config.yaml
d_shared_expert: 128
routed_scale: 1.0
balance_loss: 0.0174
balance_bias: false
n_kv_head: 5
norm_eps: 1e-05
positions: "rope"
attn_scale: 0.125
init: "normal"
optimizer: "soap_variant"
lr: 0.00386
beta1: 0.95
grad_clip: 2.0
batch_tokens: [32768, 65536, 98304]
train_tokens: 465600000
Below are experts of layer 4 (counted from 0) of a mixture-of-experts language model. Rows are named up (a neuron's input weights, with its number) and show model dimensions 0-223. Each number is 128 + 32 x the weight over its row's rms, rounded and kept within 0 to 255. Numbers have three digits each.
Before each expert's rows: a language model's description of what the expert responds to. This comes from a sample of Wikipedia text that the model never trained on.

# expert 42
Final or middle pieces of proper names of people and places in lists and tables, such as Jeff-erson, Bolsho-i, Quez-on.
up0:091072129131157136118164090115146122050126131147097123168142115103081161144114121148103159189138201120131144084135131104161069131158126179100097052117078103111079165134155160174086132156145110151139129164158120081108111152084069105134147114138144098182147152176114122094103156049164153158107156104150084155104092042096150145104113131058148111075118141130097094158160118112119085109137073126188113145160126179115153113115135078157123137165170126082155126180101103146115132126155098182175114092099120119149106154114106088131110162066188124116149128088140114128093132110067124146126175137220193149120150195137136159134094166152122144138167168104129116224105117162098129136100
up1:125146195107100104168097111090140145121097093068117119136095123146133163151136120097070117132110114107125134164121123153135151181115112149135158062079118084047125120121149152119126152187071103119135117128169120112146099170146117138112118158064151063120190160156130136155055127092141119112112141139127106122132171141112123114128108180151125160103122124177114153188152083079098167106119098112084126122120109072062118106161143131132124101153083112111114216090174097096152190137188134153139139088120106083210151146148168114130150166172121154138187138134174155179173099169122141120104153089106124128050171032137077163132128083126082165104107107116127117160086143174141068157201

# expert 35
Pieces right after a lone capital or first letter in proper names and words, such as I-c-eland, E-c-uador, Q-at-ar, c-ab-aret.
up0:124114142157118137091116122158136136085099102167086129112125144077113117165058137180138146139092179113131085179142151134134093077113135101116112120133122096087075142187161107135124133168126109148194164170150090140091078145093103120087177165178126157164122175162086105083085160113087152131114124142145047150071127119049144110124123137114118136107122108083126141150133108062151110150145114149183131115119167122159064194136108079175127138177177128089164178194134099073124148186175115155154147110104090083121111120153139098053131115124189146109097106110148138159156166077102137141103107116149164166133115201147064155200104130170183138131090156122140065159127137150080170135106
up1:153138215106148100147115146151150089082075128071092120125083135118130146109163141173135110100084102132122125134141138125126147150165114194111120113109122111047191159137164178182083129186091121088130134133142134117167095165160115132117108149103125114183138127174187112204097088135133108158083167116155105163151107064129075070101116102164160149127087160184153132188118121061183135147119151099072104142138102130085138080152138154144116117138093132091139112103125121114170131198134147066154112092120099077184117152162143103143156162166132099145131164117183119176177129115145090127106148074089117119075150073052072178099187110143110190138101134156112121102097136172146076128140

# expert 0
Particles and short nouns after verbs or adjectives in prose, such as gears up, points out, slide down, television shows.
up0:142167142095122178061111096169152162076093123128110133143144164120116136170133147139112101158120175156190135176095090139147147125194159104114103063146139127086125154110156119135119121126192067136133138165137143115083149120084075130143138116126118133153114192147147086035097147094127130128141196138143089100130064166078125150108131099122143154091077096138129154136126121061103074142136086092167121110169112164135113127124092112145099083199163126105137128165095107070168156151132135140151097084081061114117132117109123150113134129119145174087115122083142071114181145110133149094156131122175130158110145175075057174196066170115139189108154107133125127217147126169042151144153
up1:150147181124171102177119147105103151114053177041113123115107161116143153103106158143139131172078107153108115138182147176106148194127083143130142145052142100036179117149171151122121135160100157121165143145160125107155141107125131130109116132095124138166167171142151174121090149113153105139115121143152057153101098132118122140113109132131133148101148099164142096184124146080111110158152163086055101129120065142135142128169121152110118095121063128103101152114139145136128131164114110069138173088102104073146104114171129114105147132167155149126112154096127123168173095130151158059081115174114085152085148030066043168062127114079103206085096135160116163126087108136163076136157

# expert 62
Single-letter or short opening pieces of a word after the or of the, such as p in pandemic, b in bars, re in reimagined, disc.
up0:090143146128133188107129136169159163127126145138105104134123160064115081111077158154125070150064178152148155126162087113193103059148119113094083120093099080074113123161153098172137098115121109103120150149154101105088082180081079113153164082148102123147132154113116094121076118070148146151151190099144103162058094108073161103115103080139112150074127108111084099152184099115186138114170090115199149153166139149115147151109152109156103112152180140130125132195115128081152139185124132180148167087098083117140138123148145134116114170107176158133170149100130112145128133071153158129121168095149180158091126178120116194164082115199140142121120149102166121204134146152047134107164
up1:135094224145160119140101169114194109081050092097131111120121131116161125154169139134084128166089104162128088105123132129188183126125079159143106105102170128085210141157126190141125153140108138122171127177191116136146158163146139155140117099102139142194103147134142150178155100094161162183105106134159119128139118142101146109130164132167141156107108106165181162140152082061100135102161105140128086135135126125109132096185135171083084136109084122078110172081141091089180185176110101080107154079101106106149120134104137127132114179136101183168125169095164130118128120120142125106111124111081121125109142083087064144113098118081106244077109116145102121139083108182179073121174

# expert 5
Lowercase common words or word-starts after articles and possessives, often nouns, such as expression, legend, portion, public, state.
up0:077142209148149200140103113135116153099112141119072131157134139082096154163134123126107098142080134152117080115145145135182045090123155112140103071080136135100097134182099114181099133157113137102150149184158123111114117145120133104176154082132141126172152175113125142085070119054142105150162151121137085167119088083086128117134137121120107123036161105074058140136124117067175071097151073082176143085127139148144118107139148082113093116174171175100154160176104121113142098146150117095171118139102083136155106076112162093139093130043180173163155147148107099110108157131112149132157142095183143107109092166124129186132112154177161156121114164100143097210153101156103174147110
up1:157120171107101096162124180102149132136081057089104133108089133084134167127123141137094152098133092110119101108128132129091127165141125128154151137050110127069179087127140187148128161168086096132204140171135063129115119099125141072121139132115138111128128189160183146131096052112172112100104201105143093165155145143111103103108145154115138166127101129144116129152103150087127109146155107130066100154124135125143096076147136142124174117199054129083114156031163131101195150181147166120154132106125041081118130117139104110162124152136069152197177177123144163189152156118113138109092120111126095167086134110127083184110124113135076169142119181143089134094115114130205078145149

# expert 59
Lowercase opening pieces of longer words after articles or possessives, such as rem-atch, prom-ising, incre-ase, sc-reen, t-ennis.
up0:122138159168131155092135138143140153114119170116157101116109132080108124115120154173102160128125152162144149180107062145141096100118100107155102055118096116074098204146155077166134099164099092105142138172121128143141104149087106108140166070114131158127104168131134114118096095082128124136165194115138066122148086129076100128072092181124136165097073123096092179165172128086135120190157077162195137131147131142121096156154143131191100086214151147117122131216113108067107088160134111151164139134094095156110130118130159070118101150096165137131111119120132142097107175101113135119119138085191155157128106168155132169131024147142147157123145128116098091212110118189061072158148
up1:178155204087142073163083141121131100137078121090086127137145105131167151125145091140078148103092093135093073151121168149148131150144141148134121066073139096105152122153150119064121143175121151111158105139138106059167126090135148151097117130090139095181151167114163150121129107127182112130092134060123060120120100147123125109160066094169149185150151133195130131162107137105104147121169141124099126194114135140146131067173152160149118121097074117077139157068153138120229156130160116095097162125100128082154161120130134117091126145116143167148162191121163152154178137167180139136094130107078124131085158126071056160071155156145105206086110180139130135145067101081122085143176

# expert 57
Single consonants or short consonant pieces inside foreign or uncommon names, like Shakes-p-eare, Fitz-p-atrick, Stan-m-ore, Barc-el-ona.
up0:134129123112134196123162100163157156072136153116078117158139164076084093157112129137111090166153139160108163145120114123217128129158123125134061085117120123122095162195174083103124141132138071108126162127152091112148087131122134109119174162135163132180147156151130136105100127096132128139114197135126114126143127127087145109094097118111131132046091131105094111149142133040140030107113129122135112167149179101111104100141161058156148129185137155105137135175160069088119138125122080103155116105079141070149111147147099086126097168111155119086177130049125111132109136076148097127091166093216158138115115164112139223122117148170145134112130126097182096236157130135125105122186
up1:131104130061115107134132166115125156110074099101109137111122161104122158135142131173108115133160115128128106144134122191134140151127053164136163107103161105053178054144168224161148117181086110092161124187172131098112132098167125125085133152074096101172125154135141180140069088099115169113067141144149081096161140148122139103112117099169092138135087127138144124159128114124123133091155182082106120163107117099104118079137161170131140124150085138096097136139153124113178172141159119111116112098135094040206114136153148122129169177126076138136134135125122120198157154136139125111113114102079167154076178071117060163075151114162096173095059138185083129104078162150113079127197

# expert 52
Second piece of a word starting with P or a consonant, such as P-os, P-ast, P-ak-istan, o-m-nipotent, often in names.
up0:109111143118140154072131122132152184045175158143155121130117204075095128122109140138096095114122146108104117116134101133103087090144143126143065107119081127116090164178173090167117109171145149132149148150132089169102091155093102135125167111157139119159106143138106119087086170074107090146136156144141055171097111099080154162140110151137126135066090078091083110204185121088160083158176076171161137112186167125155109137134141090107080160180187167080147135167123151102124101151089093109136119067111092082174126123138165094113139151093199120145180113068145131148128145136105117060141134111158167128168137188153099191123143101177150135087122175079165129128111156166102080169156
up1:170114189096113093155105157122108076081105089062101106118076141085125184123119143164119117124120120139104099123158183175121159172160099156127115098064118106085201119151155186131093146150087116101132137202144124081115111166128098153121150159111147105184135164180156155152092095086157111135119165087162085181152135115088105147132120152172124180093143150163149115167087105074122115156109118106134101145127089102120112136181142165139154128114075170103139113108144127090188182131162109114163162124111093102173130132106147106105129176105098136116140110104187167192162103104147114100118129067075126156125152050080077174120149080081151151106076150176108136098048143163085063148172

# expert 23
Vowel-led word pieces right after an opening consonant, mostly in lowercase words, such as d-on-ated, D-on Quixote, d-is-ambiguation, dehyd-ro-genase.
up0:087122166122132145166129108157185171058073094144055159150119169078123142208136119145111159135140159120123100144117097142151152066116093094123130092063072135100077122180167108128124152177151094134149155163095107111112126108094167147112135134117120110126162217142150120107094115081121111164130168128133116145145112131073183134113184110122130160103111127096109147143130122085118082124138087160151150090169157136145119121132127055153076095171174144096150156196142084052171210129163129147163077144108089122127098119132167104119089161126127151170113125104158149158154169056142096088135160108189120122159092167124134165096104108159152145156172135086136113215089114114048144099094
up1:147092190134132077178135167153117109106106100103127093107100118104143129155118131152115124073098143100085136122118185191146206157136126157164176102131150082051172164173168164120145122184108160064134138113107123136150123075139111129116134163087110117146127190164141148170083104134087097167123191130169082097151144144102090086082100162147140154149129130115163129167090084065126165091164126073056108146140112119127166098143145153115163071186084127102174095120111095105160123134151139101187166058110128098119136125150147151115165126107098105150123170115179156182171151082183153105109084141058106176103165064078087141130144142104122169095095146152099114141108102148174066127148